From a checkpoint of a small mixture-of-experts model trained on Wikipedia.
Size: 13 layers, width 160, 12M parameters.
Experts: 32 experts in each of 13 layers, 64 squared ReLU neurons an expert, a sigmoid router.
Training: a variant of SOAP for the experts, 7715 steps.
Below are experts of layer 7 (counted from 0) of a mixture-of-experts language model. Rows are named router (the router's row for the expert), up (a neuron's input weights, with its number) and show model dimensions 0-159. Each number is 200 + 20 x the weight over its row's rms, rounded and kept within 0 to 999.
After each expert's rows: "mostly gets" lists some tokens that are sent to it at least half of the time. This comes from a sample of Wikipedia text that the model never trained on.

# expert 11
router,228,201,168,180,202,182,188,207,191,207,180,229,174,243,182,212,200,209,209,182,202,208,224,228,210,195,216,190,219,130,159,184,186,242,183,217,257,194,211,196,199,212,197,171,194,159,213,210,204,209,210,214,196,177,163,210,193,191,182,226,231,204,227,176,172,206,224,181,203,184,226,212,192,182,189,211,201,213,189,215,217,200,217,226,224,180,260,218,209,175,214,203,164,203,198,190,201,205,221,179,174,172,227,182,202,186,195,199,167,215,229,185,188,185,179,202,201,177,215,185,202,218,221,199,201,186,220,209,225,204,180,192,209,220,188,192,210,182,217,180,187,164,204,220,207,209,192,211,209,169,171,190,218,227,175,196,209,198,222,233
up18,191,163,193,223,167,187,205,216,149,223,223,187,183,209,191,218,238,181,231,202,252,190,226,187,214,187,175,199,194,196,190,209,201,228,182,214,204,222,169,240,227,230,209,215,173,195,210,180,184,200,199,209,225,178,166,189,215,215,209,201,187,190,171,206,224,208,200,190,186,189,224,198,194,183,209,203,183,194,214,208,196,185,202,164,189,215,179,195,188,182,220,185,170,240,156,209,221,198,195,187,200,189,202,207,237,174,202,190,185,205,219,228,182,213,194,231,192,210,216,187,163,190,173,200,152,233,210,234,173,243,218,210,188,196,217,195,235,209,217,227,204,176,209,188,195,189,213,212,195,176,197,244,222,178,230,184,196,184,190,182
up19,231,210,228,211,238,199,183,214,216,225,199,209,241,164,205,204,182,187,212,226,206,190,193,225,205,167,208,183,199,195,176,209,135,209,216,212,184,202,181,218,203,197,207,183,211,145,180,208,225,188,193,231,214,204,227,231,219,198,177,199,187,217,201,201,212,216,212,185,209,220,200,213,179,192,203,217,172,178,188,199,189,197,183,199,212,224,206,219,202,190,203,209,200,235,187,191,198,215,197,215,212,233,186,223,144,214,189,204,211,213,211,226,191,239,213,230,182,130,166,214,215,248,193,175,206,226,202,210,196,196,204,214,198,188,171,157,180,210,222,205,203,210,222,217,207,220,190,200,195,226,191,221,173,194,171,178,175,203,174,199
up20,218,196,226,176,206,233,204,236,171,241,209,195,252,207,189,215,245,215,206,180,202,193,212,199,252,207,222,172,199,241,198,192,211,183,158,193,200,190,204,214,224,205,191,193,199,176,196,209,168,214,216,202,173,204,201,221,195,207,172,203,167,185,210,219,197,168,222,172,219,178,224,204,179,211,200,211,200,194,218,221,209,217,193,237,189,206,180,184,184,216,199,190,205,180,219,181,205,190,196,148,154,203,201,222,195,236,185,196,216,161,214,193,206,189,197,169,206,206,180,195,222,201,200,179,195,202,218,216,179,185,190,168,187,173,164,179,229,200,191,230,182,210,200,210,164,203,167,207,215,232,177,246,199,219,209,185,183,211,199,213
up21,221,199,205,199,218,203,191,234,176,224,185,193,232,230,214,219,243,228,195,187,208,223,222,193,231,212,177,197,183,211,216,181,213,184,185,197,183,211,209,186,190,173,191,217,177,168,161,202,195,171,184,212,188,211,190,196,205,203,176,222,201,202,227,211,179,204,209,222,212,182,184,166,197,205,194,237,168,253,198,186,229,217,199,188,173,191,235,238,185,221,196,223,182,184,183,207,206,221,193,173,177,152,174,201,190,224,202,210,229,207,217,221,234,164,193,244,195,180,192,185,215,233,204,188,198,222,170,181,182,221,169,187,173,223,219,194,201,171,184,211,150,188,193,239,189,203,215,209,188,185,192,176,201,198,201,210,212,192,224,190
up22,227,214,208,164,235,171,189,206,223,235,170,212,206,188,166,195,176,175,212,199,204,222,207,241,242,179,199,188,202,209,189,201,164,197,219,170,233,196,211,214,191,218,216,219,193,166,201,201,212,190,184,232,172,194,224,225,225,208,171,210,210,221,210,196,186,193,205,179,217,173,198,208,219,178,214,229,212,148,221,207,205,157,214,212,215,232,214,202,194,233,204,167,151,190,218,167,200,229,223,183,218,197,211,181,203,167,215,172,206,219,164,172,183,205,193,170,217,178,197,214,198,192,206,221,207,204,188,222,214,239,214,186,214,171,233,194,202,227,210,196,219,204,207,174,191,210,186,210,187,209,174,163,215,206,208,194,218,197,218,193
up23,177,216,182,192,205,217,200,204,179,238,198,239,201,162,194,232,224,171,225,176,189,200,201,206,166,225,234,208,243,181,182,209,193,251,207,206,196,192,209,225,199,188,200,191,182,194,173,220,169,172,176,202,214,207,180,201,199,195,182,200,169,232,232,230,192,210,232,224,181,190,203,191,244,201,187,201,197,195,174,217,200,209,212,187,183,227,175,169,174,199,204,211,177,195,171,194,193,194,209,182,172,192,197,209,210,212,200,209,201,223,195,199,162,244,171,231,210,217,182,200,187,209,163,175,187,220,201,181,233,197,210,195,217,195,237,198,242,185,187,224,187,223,203,197,182,219,182,191,191,192,153,230,189,168,202,187,228,170,203,216
mostly gets: " (", " a", " an", " \"", "\n", "("

# expert 29
router,172,193,183,161,201,204,195,186,185,191,219,184,203,179,217,201,168,219,228,225,202,237,188,165,202,175,205,226,217,225,218,203,198,202,175,207,207,168,193,192,238,205,174,227,241,206,184,206,207,198,198,198,220,245,236,200,210,169,233,215,211,197,184,175,213,217,232,212,233,188,183,221,172,194,206,158,233,193,180,212,202,145,215,191,214,171,202,171,191,171,185,189,234,222,145,204,181,195,225,220,208,171,222,187,200,193,240,193,199,195,190,204,182,166,202,181,198,204,218,215,224,200,234,213,200,235,169,179,205,175,196,201,205,185,183,185,204,209,184,201,207,202,202,213,176,212,188,193,186,195,236,172,193,184,197,206,190,204,205,230
up3,183,207,194,204,199,186,167,192,176,170,189,197,184,185,216,201,206,196,214,212,237,211,196,227,227,214,207,210,185,206,215,239,180,172,211,209,198,200,191,209,152,156,236,193,184,174,190,208,198,166,228,187,173,216,201,223,179,185,179,185,181,229,204,202,162,175,228,230,192,203,231,191,211,199,179,194,188,218,210,234,224,210,185,187,213,208,206,199,240,262,234,209,221,180,195,183,188,172,203,190,225,214,198,188,194,196,192,187,211,237,161,208,195,165,197,186,190,171,193,209,250,235,184,219,212,241,193,217,208,225,183,207,176,202,228,203,212,193,210,202,188,184,212,159,180,220,183,223,190,197,197,187,208,178,190,196,211,175,185,221
up4,238,181,224,168,191,231,189,223,202,224,187,199,198,179,214,208,181,182,146,205,222,202,215,210,207,211,175,204,201,213,222,181,193,220,206,187,199,203,180,196,183,220,218,181,172,208,209,230,182,207,199,186,151,158,221,206,189,211,199,233,179,212,181,192,194,207,243,209,188,166,201,184,184,174,192,176,172,203,221,247,205,230,185,181,205,212,207,197,211,217,209,167,223,201,203,224,185,207,202,205,185,165,191,217,207,179,209,211,166,207,203,183,209,169,193,230,219,215,205,232,203,179,177,181,170,189,199,218,175,207,203,190,192,206,188,210,191,219,232,165,142,170,204,181,197,206,213,198,215,177,178,218,159,160,180,202,230,212,222,182
up5,201,210,189,189,204,203,174,227,197,173,206,169,184,186,184,206,256,187,175,189,216,218,219,181,214,238,215,196,197,186,195,221,184,196,217,196,194,185,204,225,207,201,229,185,192,179,210,214,201,184,207,206,218,208,206,187,198,208,190,214,194,189,221,203,181,152,203,236,191,164,193,145,197,188,212,200,197,184,199,179,189,138,199,192,199,240,179,229,189,207,199,193,196,199,194,213,204,229,201,208,210,183,202,138,197,170,202,242,207,193,213,238,196,181,198,214,225,202,200,209,195,205,255,163,189,221,195,208,176,212,183,200,185,210,219,227,197,153,238,199,215,186,191,223,213,212,191,219,181,225,208,200,160,205,210,214,205,191,158,168
up6,179,231,200,212,186,186,195,225,201,165,175,169,199,143,181,213,197,214,229,235,202,222,172,205,231,190,196,196,181,210,215,211,180,182,215,190,182,239,233,204,198,203,185,226,206,208,195,186,179,197,189,214,166,217,236,187,207,190,197,223,200,200,218,187,198,169,208,188,169,203,242,191,182,185,184,193,186,183,189,204,208,197,204,171,189,210,225,199,189,221,221,201,227,210,210,181,202,192,189,202,228,253,150,204,116,236,178,206,189,190,174,224,226,206,198,205,231,201,195,216,205,216,182,184,205,217,196,200,226,192,198,191,192,173,176,175,209,199,203,220,192,205,206,210,187,196,170,198,214,189,208,189,239,164,215,208,214,187,170,176
up7,203,191,178,194,202,198,180,227,217,178,169,178,231,239,205,218,206,197,186,173,232,215,213,233,188,221,190,192,210,235,203,180,219,212,212,178,158,206,185,243,230,198,196,192,181,201,219,161,183,167,204,179,191,185,167,222,213,214,168,233,187,208,187,205,220,192,166,232,215,189,211,199,208,199,197,183,192,202,204,230,191,157,209,174,185,185,239,191,202,215,207,198,183,197,171,213,184,194,221,205,223,223,160,189,184,172,173,197,243,210,185,201,205,219,203,204,222,221,175,184,204,213,204,195,154,216,198,210,220,229,189,200,184,172,168,214,212,202,184,226,190,245,183,172,157,210,200,220,183,202,179,205,216,223,202,233,201,202,212,214
up8,174,225,206,195,193,193,199,171,181,222,186,203,225,185,209,214,195,193,182,213,205,204,213,195,183,193,186,189,167,228,182,200,210,189,198,186,203,223,223,222,177,210,217,200,183,197,190,223,188,203,228,217,195,212,216,253,171,229,195,187,199,198,190,168,170,192,202,231,169,177,193,202,184,221,177,222,197,211,195,190,243,213,182,180,185,171,163,196,189,213,220,188,205,195,201,196,165,224,217,194,211,189,174,185,180,178,180,219,218,218,186,169,198,160,155,173,214,226,169,211,193,183,167,216,189,208,195,236,198,232,164,185,198,166,205,206,204,234,239,209,169,154,196,204,199,220,218,216,218,211,207,210,174,185,226,200,252,228,174,202
mostly gets: " Am", " Di", " Li", " Bl", " Pl", " San"

# expert 6
router,183,189,211,208,219,237,175,220,178,212,194,239,208,266,187,201,194,205,191,205,195,170,170,177,207,218,181,185,200,182,163,205,201,205,191,189,210,175,186,179,189,184,209,166,235,205,214,168,185,177,173,207,195,180,190,184,189,221,186,210,180,190,218,200,217,184,214,203,196,218,228,174,237,206,210,173,161,211,184,205,182,244,220,204,224,199,230,212,185,194,206,184,185,206,242,194,217,196,212,238,190,230,193,195,188,207,207,241,178,175,207,207,230,195,238,195,207,220,217,196,223,177,203,186,191,133,206,186,200,212,188,200,158,224,219,223,206,168,191,187,204,229,201,186,190,185,216,205,156,196,204,187,195,180,199,222,222,193,202,201
up12,206,167,197,200,218,250,171,202,222,184,193,219,227,222,170,240,249,191,196,190,219,203,199,212,196,237,199,179,190,155,182,215,206,202,218,164,216,218,209,162,202,197,203,180,215,198,222,205,182,210,185,205,188,178,184,157,213,197,181,191,196,193,213,201,187,161,206,207,187,196,192,202,212,190,197,195,183,211,199,197,193,218,199,206,179,223,195,230,201,234,170,235,191,184,201,186,194,192,197,182,206,221,197,179,192,223,240,230,201,237,179,204,183,201,226,198,170,198,213,210,231,198,175,208,204,170,265,213,207,235,187,194,161,193,209,204,231,169,199,213,208,157,194,195,241,162,201,232,204,177,193,197,211,183,189,196,202,207,174,199
up13,192,211,213,233,188,209,201,223,193,198,166,242,212,190,204,192,171,191,173,173,187,215,195,196,192,174,162,177,185,216,175,203,191,211,202,204,223,214,177,213,183,186,190,222,205,186,206,209,201,215,209,193,188,175,223,200,224,227,209,213,187,166,248,169,217,201,190,235,196,191,205,173,218,203,210,197,198,208,211,196,205,202,186,213,182,213,200,207,162,217,170,182,182,207,149,209,230,237,203,226,213,206,187,167,206,196,209,218,198,183,179,179,200,187,186,170,236,237,176,205,181,181,210,222,166,234,225,199,204,229,182,193,209,186,188,202,213,199,225,189,214,215,175,234,204,180,185,203,249,198,263,225,231,165,176,190,206,178,186,210
up14,188,220,232,182,207,177,175,236,217,224,214,187,198,223,184,228,202,190,189,175,239,227,194,212,165,228,207,218,207,202,161,212,177,219,140,172,216,198,188,206,186,196,181,225,173,217,194,171,199,199,189,206,165,187,215,203,215,186,209,226,169,213,203,227,200,180,222,231,239,189,190,180,222,210,179,190,189,231,224,193,196,169,223,195,190,216,214,207,173,195,198,181,204,161,218,214,181,179,216,216,161,203,194,183,169,190,214,168,221,166,204,170,213,168,209,198,209,224,201,186,206,202,228,204,185,240,193,216,211,192,180,197,176,204,166,195,220,205,241,229,189,205,175,192,185,200,212,214,204,203,199,188,188,175,233,173,195,171,197,223
up15,181,239,199,221,203,195,180,211,170,200,173,184,219,192,189,192,200,197,222,214,209,195,183,175,196,221,202,204,208,192,208,180,246,181,205,192,203,197,205,180,153,180,163,223,217,211,185,227,211,203,215,223,179,233,224,198,204,214,183,195,183,193,205,196,241,214,174,199,173,203,230,182,227,164,196,163,190,209,219,210,186,188,222,185,210,192,212,212,155,192,196,155,214,176,196,208,164,220,172,200,212,209,218,205,202,182,189,199,186,222,191,243,202,182,204,232,211,179,198,207,203,231,187,178,202,249,212,223,221,188,188,177,198,157,220,215,214,189,180,249,198,213,224,178,200,216,249,237,177,195,206,195,202,176,215,209,204,172,226,206
up16,194,199,221,234,247,175,201,215,178,209,234,175,231,228,199,179,184,185,215,202,237,231,190,212,212,201,192,190,209,226,160,188,209,199,190,185,213,211,194,179,171,215,168,226,206,203,215,200,218,222,196,216,187,171,224,179,218,213,174,216,198,229,189,188,162,192,199,208,202,181,187,176,182,184,192,141,207,194,183,215,231,170,156,198,194,233,194,203,166,197,183,196,200,193,201,195,208,211,228,171,213,203,175,214,216,200,200,211,177,192,198,242,212,197,227,186,198,213,200,180,186,211,187,194,174,189,224,252,197,234,192,164,201,183,248,190,206,216,212,190,196,190,209,176,233,225,201,179,195,221,229,190,214,182,169,192,212,181,215,170
up17,207,240,245,191,200,167,183,210,200,197,193,164,168,189,203,222,198,177,181,221,184,228,201,187,216,188,203,188,207,225,207,202,191,200,194,240,201,203,161,220,212,216,161,185,207,185,188,233,192,169,211,214,208,194,214,249,208,213,209,197,162,217,223,195,184,200,204,177,167,189,202,202,186,214,185,205,185,172,183,184,188,210,207,182,218,210,190,162,210,200,191,193,194,237,212,165,193,204,189,168,176,176,183,191,175,197,180,209,178,165,194,201,230,195,197,194,255,238,174,200,199,202,185,199,193,187,213,215,197,168,196,169,217,231,206,195,226,207,199,183,197,194,243,144,195,191,197,202,204,230,194,204,209,204,159,234,209,240,198,226
mostly gets: " MF", " DF", "In", "See", "On", " Robert"

# expert 20
router,225,228,179,166,197,198,213,211,223,187,201,203,165,209,194,185,204,200,184,225,199,203,165,206,185,204,182,183,172,207,200,189,150,198,205,146,196,193,189,196,186,203,182,233,157,236,202,203,177,209,222,214,169,200,241,161,240,204,175,223,201,222,204,216,226,208,167,206,207,193,206,170,189,202,195,217,207,213,231,164,201,209,183,175,198,235,219,201,170,197,202,216,178,212,209,229,203,218,226,227,229,186,168,205,173,223,187,169,203,180,209,184,209,249,194,188,189,211,196,187,178,197,170,179,207,198,187,224,194,223,205,164,198,230,191,196,206,190,233,201,203,173,198,209,172,231,199,200,167,204,224,215,219,198,213,208,201,222,189,161
up3,206,231,179,206,210,207,201,243,176,193,181,226,160,177,188,238,216,175,188,177,207,170,196,236,242,221,176,193,172,176,230,218,212,212,227,200,177,176,206,203,190,218,223,174,157,171,197,198,204,220,236,214,199,196,198,187,214,216,165,187,199,217,202,198,209,194,191,195,187,187,221,172,211,195,203,190,178,212,226,211,199,242,197,180,193,186,183,260,213,208,204,158,208,187,239,205,208,228,180,210,181,204,159,190,186,164,207,201,202,202,212,222,206,189,183,218,204,211,194,197,210,206,210,203,211,195,191,227,192,208,168,196,191,216,207,214,207,156,218,208,188,172,170,209,179,202,223,199,192,228,206,249,209,197,204,205,175,202,195,150
up4,190,244,170,186,196,204,186,237,185,205,211,176,229,212,216,211,194,202,200,183,202,189,187,203,237,216,211,240,209,196,171,161,223,224,205,187,171,220,201,183,177,233,209,184,172,212,162,172,178,215,222,187,187,201,226,198,188,218,179,233,203,214,191,187,183,188,185,243,182,217,239,190,246,213,201,172,199,217,224,172,203,198,194,161,205,218,193,230,195,176,175,181,196,184,222,209,205,218,171,190,201,209,176,231,182,192,203,208,161,222,203,202,183,250,184,232,191,232,200,186,204,188,194,200,221,220,203,219,179,184,181,188,201,212,216,211,223,154,199,238,206,176,180,197,178,207,192,207,184,179,181,207,201,171,218,196,221,196,199,168
up5,220,227,214,202,228,158,195,231,180,189,201,224,229,178,182,219,214,196,184,179,210,198,219,218,211,222,181,174,226,227,194,235,198,204,212,227,201,190,224,176,209,175,188,203,207,234,198,189,184,180,187,207,200,212,205,199,193,204,177,252,221,227,192,203,194,200,212,250,203,187,235,182,240,228,206,214,219,214,187,235,187,183,183,211,201,220,182,187,162,226,190,237,153,193,185,189,204,223,234,220,204,202,212,156,228,206,195,157,198,218,207,186,179,185,171,186,177,201,217,211,203,210,215,200,195,210,171,213,178,177,194,193,174,201,204,189,236,210,206,199,166,163,224,200,157,220,209,212,190,203,185,195,181,174,219,191,214,205,181,186
up6,187,210,191,202,221,198,203,205,186,213,173,165,188,241,190,245,195,227,194,208,242,193,169,191,192,236,207,231,203,222,198,205,184,212,199,203,187,225,201,194,189,214,213,210,170,203,198,218,181,159,226,202,180,229,228,165,183,244,187,218,195,192,184,188,197,185,182,220,217,217,202,181,199,202,201,184,204,207,203,169,230,194,217,205,197,206,181,180,154,186,185,180,177,245,253,192,192,180,220,213,169,222,177,179,199,178,194,176,217,191,189,176,187,196,180,222,196,234,163,200,206,218,222,201,196,202,186,232,246,221,171,172,191,203,186,198,213,201,231,202,192,226,204,246,189,233,214,214,199,201,205,209,202,177,204,231,187,170,213,208
up7,185,193,202,199,211,202,173,233,188,226,196,187,194,220,190,220,225,225,222,223,243,230,204,246,172,221,174,175,218,240,245,194,171,178,200,173,215,217,223,188,194,215,230,190,210,188,207,203,234,194,171,216,204,199,186,193,199,233,186,183,191,185,210,224,204,204,213,203,196,209,232,185,183,202,185,191,174,241,200,209,184,171,157,220,184,231,233,228,192,190,178,200,189,165,182,171,194,181,205,168,209,224,160,165,213,223,206,196,246,187,212,193,210,226,180,221,187,191,211,202,184,223,188,198,186,169,211,182,154,205,182,194,188,216,207,212,199,183,201,195,210,193,213,240,198,167,208,191,190,184,223,184,195,200,215,221,182,203,225,186
up8,202,219,192,216,178,205,189,202,200,202,207,208,247,237,164,210,211,197,191,216,197,182,178,227,177,258,185,259,207,243,212,196,203,162,186,180,201,182,199,191,196,230,208,164,181,214,158,213,219,207,182,195,159,198,202,193,211,205,197,200,214,231,173,200,201,178,182,188,195,187,205,197,211,187,224,189,219,201,240,165,235,184,160,196,205,217,229,173,216,178,173,198,214,167,207,235,201,195,175,195,197,202,167,216,186,184,171,215,161,180,192,213,176,196,260,172,180,176,198,213,205,221,195,180,190,196,200,219,200,220,188,202,224,196,209,194,202,200,214,196,185,207,211,234,195,227,199,212,195,162,195,177,189,190,191,210,218,195,207,202
mostly gets: " with", " have", " two", " has", " during", " new"

# expert 27
router,152,208,203,180,182,216,191,232,200,171,175,192,232,215,202,194,206,230,187,222,221,197,192,193,215,202,181,226,213,221,218,178,195,187,179,209,185,203,204,243,177,198,225,210,223,202,157,192,188,225,226,208,196,203,212,202,164,192,196,223,214,220,186,172,210,185,207,183,178,188,175,198,177,190,170,152,233,192,194,220,211,223,181,198,186,173,242,196,215,197,225,227,209,189,173,211,179,198,188,175,240,180,213,210,181,181,203,220,235,208,191,160,150,216,214,229,191,231,204,198,194,180,207,217,171,214,227,202,206,203,213,233,195,219,236,173,210,223,199,199,225,185,208,189,180,211,171,186,189,193,190,192,189,149,210,186,223,186,216,184
up3,194,229,230,198,204,218,217,195,200,188,182,193,213,190,196,211,181,221,181,204,224,224,217,184,234,194,226,226,212,203,176,204,165,216,213,175,191,207,187,224,191,197,226,220,175,174,199,174,207,186,214,241,203,210,203,242,205,183,170,239,205,208,227,188,170,185,197,187,205,195,160,189,181,185,195,204,227,223,224,205,205,194,183,212,211,230,177,190,204,213,201,189,219,201,202,206,215,182,211,175,211,201,181,169,179,212,177,181,230,235,185,199,177,183,203,224,176,212,136,211,220,219,213,181,175,181,204,205,193,244,197,184,195,163,222,185,182,200,170,209,185,233,199,221,188,220,170,200,165,203,229,166,233,185,216,207,155,219,225,189
up4,190,209,175,196,207,185,199,193,202,218,199,193,222,223,199,171,201,211,179,179,222,185,235,220,227,225,161,179,201,200,220,247,201,206,191,224,200,230,169,176,223,192,221,173,187,216,176,189,177,211,152,243,202,169,216,204,184,251,173,181,150,170,206,199,202,169,186,192,183,173,196,199,219,199,206,184,207,226,184,201,198,190,202,199,180,197,223,192,192,216,184,181,189,176,189,232,175,197,200,199,212,185,181,218,214,186,223,183,208,189,177,210,223,197,228,237,208,200,186,212,196,222,178,212,185,255,231,222,186,203,181,185,231,207,206,192,219,181,209,228,225,206,237,178,197,190,190,208,201,204,196,235,174,204,186,168,191,204,215,238
up5,211,205,212,173,222,181,200,188,159,205,194,197,184,206,217,176,225,220,193,176,189,211,212,190,216,205,170,209,163,207,196,220,185,221,185,135,208,204,187,196,187,173,174,198,190,223,179,161,138,221,222,216,224,193,253,204,209,207,210,187,209,192,209,224,212,182,216,199,215,169,196,228,218,185,207,208,194,200,197,215,201,190,192,220,156,237,221,198,191,203,196,176,195,198,176,199,166,196,194,222,188,222,180,186,207,182,233,222,186,177,180,207,197,198,208,215,191,226,205,223,202,210,174,209,170,208,220,170,193,219,185,225,203,194,171,183,219,202,220,201,179,163,186,200,216,197,212,246,210,219,189,217,205,209,236,200,205,194,261,227
up6,204,200,230,206,210,170,191,194,182,172,191,207,232,184,195,197,217,204,198,176,221,164,181,185,213,240,177,243,233,210,221,219,204,205,201,185,209,239,170,210,213,189,233,229,172,191,227,201,210,214,213,217,178,219,214,200,185,207,199,200,152,186,183,191,181,171,181,192,187,183,197,192,182,187,226,224,187,205,179,210,189,215,211,236,196,208,196,225,223,258,214,234,215,199,204,175,234,203,194,179,180,212,193,178,206,205,230,191,238,190,189,178,202,209,183,206,231,231,187,207,234,182,216,198,185,230,203,189,196,175,174,146,192,213,200,215,195,163,232,183,215,213,229,228,182,200,204,225,197,233,187,207,200,191,198,208,201,158,205,201
up7,201,201,224,216,192,191,189,223,172,186,183,212,202,227,253,253,227,170,185,180,202,238,237,215,209,203,176,224,218,201,209,208,201,143,205,208,211,214,217,200,211,217,209,205,179,194,231,186,165,198,251,204,175,200,191,230,184,201,195,217,179,188,196,210,204,212,250,199,200,171,189,183,210,200,170,176,199,173,220,230,211,182,174,209,168,193,180,216,197,224,211,193,218,177,205,160,212,205,205,187,194,191,214,196,177,170,212,185,243,199,164,194,181,207,205,201,193,189,206,207,231,197,185,181,157,205,222,192,208,212,171,204,215,160,203,208,222,208,220,213,181,210,153,198,203,228,191,224,211,208,194,182,195,183,186,171,199,221,199,204
up8,211,219,230,187,250,210,185,224,193,187,182,167,246,188,226,201,215,195,169,201,199,200,217,197,179,192,168,179,188,209,212,221,249,198,158,202,192,212,202,208,198,202,188,161,181,183,221,241,214,195,215,238,219,212,221,192,195,214,170,178,170,195,200,209,238,214,210,209,153,189,171,192,203,201,229,197,196,209,238,173,205,222,184,190,161,201,210,186,191,199,179,215,195,232,210,194,206,185,165,168,195,174,199,207,177,209,221,203,172,196,191,198,211,192,224,221,214,238,204,213,230,162,186,211,199,185,198,187,189,203,164,194,172,180,206,194,217,207,244,199,170,194,190,222,215,220,215,196,195,199,185,181,205,223,205,192,208,223,223,155
mostly gets: " He", " st", " Am", " Di", " Pl", " Li"

# expert 2
router,169,196,178,195,232,226,185,190,196,224,219,208,207,227,189,188,153,231,214,226,190,221,198,189,209,214,225,188,202,188,227,191,163,208,194,218,235,152,196,211,222,188,207,166,241,194,199,170,186,193,202,177,211,214,211,215,172,185,212,210,221,187,172,224,233,195,225,199,192,181,224,211,221,176,186,202,189,205,161,191,201,196,212,212,214,174,214,184,210,172,212,184,242,192,204,187,207,213,215,200,201,194,219,221,201,211,194,223,210,231,193,213,222,186,172,212,185,207,252,164,207,179,219,187,188,168,176,225,195,183,218,233,205,229,160,227,198,226,186,200,181,166,224,222,188,216,170,172,202,168,170,211,200,181,198,190,191,223,193,214
up12,233,211,181,191,173,178,198,200,194,228,193,207,233,172,224,200,204,193,198,186,183,171,199,195,188,182,194,213,188,195,169,205,197,199,237,201,203,204,192,170,235,220,231,227,186,227,192,193,201,187,202,197,189,224,203,194,199,238,220,235,160,217,201,211,175,182,195,191,197,203,218,230,184,175,200,225,196,213,193,190,229,220,232,209,161,209,229,205,177,202,190,214,187,189,169,190,188,189,172,188,142,171,155,211,189,192,196,191,246,219,189,225,200,213,208,191,168,191,206,229,172,233,156,228,229,167,166,212,186,222,171,186,175,226,212,203,214,211,170,220,183,197,218,181,204,202,173,197,181,230,198,196,218,189,204,187,210,171,193,210
up13,197,219,204,247,212,213,190,204,187,245,205,227,205,221,216,215,220,208,194,207,213,202,228,200,200,206,223,171,190,185,201,208,181,203,216,198,225,217,199,230,209,198,169,227,197,203,173,174,198,175,198,207,192,181,186,213,192,207,170,189,201,205,205,175,182,222,178,213,184,171,222,188,176,172,198,180,152,202,178,212,193,214,194,170,207,213,189,227,183,242,171,183,192,195,224,230,234,238,177,153,160,211,178,195,189,186,190,186,181,202,226,226,207,218,177,197,216,214,210,204,237,179,185,209,161,211,239,244,202,205,181,195,190,219,225,173,220,172,202,193,221,159,228,210,192,233,179,220,177,191,197,215,213,176,207,193,229,193,216,196
up14,195,225,222,247,220,193,202,227,211,213,205,190,218,189,181,203,196,192,200,172,180,238,174,205,178,224,207,196,186,202,221,214,215,176,216,218,168,213,157,195,186,183,240,172,209,168,175,182,228,205,208,235,214,185,195,159,211,223,163,177,199,224,214,195,186,194,183,193,195,176,198,171,210,213,234,199,169,213,208,168,177,200,200,198,191,221,212,207,196,225,176,185,188,205,210,172,195,266,202,141,192,198,187,183,188,205,168,192,212,205,165,167,195,206,212,212,208,206,210,192,218,217,231,190,190,193,205,239,199,208,216,211,183,197,208,192,232,177,204,223,195,191,232,202,198,224,195,195,134,192,206,210,203,187,206,208,215,179,215,200
up15,196,213,221,207,212,169,189,193,196,187,224,228,242,244,206,210,188,199,237,184,230,243,191,236,209,219,229,204,213,185,209,210,204,207,199,158,229,200,185,202,186,192,246,196,188,190,203,193,173,223,215,207,220,173,200,182,201,229,174,228,212,208,194,175,189,211,196,202,202,179,203,218,180,193,187,205,211,203,214,217,212,221,169,233,207,233,192,200,191,198,218,194,170,185,208,194,217,193,180,197,172,226,197,206,181,170,218,191,176,219,179,229,160,219,218,207,181,220,198,225,212,189,231,204,167,159,216,238,179,216,179,172,152,174,211,195,200,178,213,209,208,186,187,184,162,198,157,199,205,197,169,194,217,175,186,175,181,194,224,185
up16,192,191,198,247,211,219,198,206,190,227,211,208,212,214,186,221,212,215,205,197,205,191,220,212,220,202,195,217,167,167,190,205,173,235,187,217,209,229,174,208,202,172,232,201,187,198,184,198,207,215,222,236,188,166,184,229,178,199,199,203,187,169,207,220,182,249,207,176,198,173,182,182,209,192,239,190,189,195,170,222,235,211,169,211,192,216,183,217,192,227,193,210,183,188,198,199,211,219,158,211,171,182,199,189,180,206,219,240,194,212,216,238,234,189,213,238,199,170,214,205,186,206,153,219,150,177,207,210,181,190,175,232,186,170,175,205,204,187,208,193,163,189,208,211,178,211,203,198,176,195,156,221,179,198,209,195,227,200,214,173
up17,229,229,219,186,232,191,188,179,169,208,214,194,198,200,152,216,199,206,184,191,193,181,210,178,239,205,227,193,217,184,234,215,192,204,182,188,212,214,165,211,179,182,197,197,182,223,193,159,180,203,200,219,185,201,236,189,171,232,173,214,191,204,183,200,169,212,215,197,187,194,226,208,207,218,204,191,186,191,234,189,188,208,208,200,179,215,188,205,202,218,228,190,219,221,202,175,242,201,197,158,174,205,170,226,221,176,199,176,200,227,189,198,205,173,172,200,184,233,215,223,183,221,220,198,174,191,206,156,191,201,215,166,195,185,197,203,226,164,196,189,218,213,205,244,206,196,183,213,188,196,216,218,219,180,210,144,239,189,169,240
mostly gets: " South", " North", " app", " Ru", " K", " cl"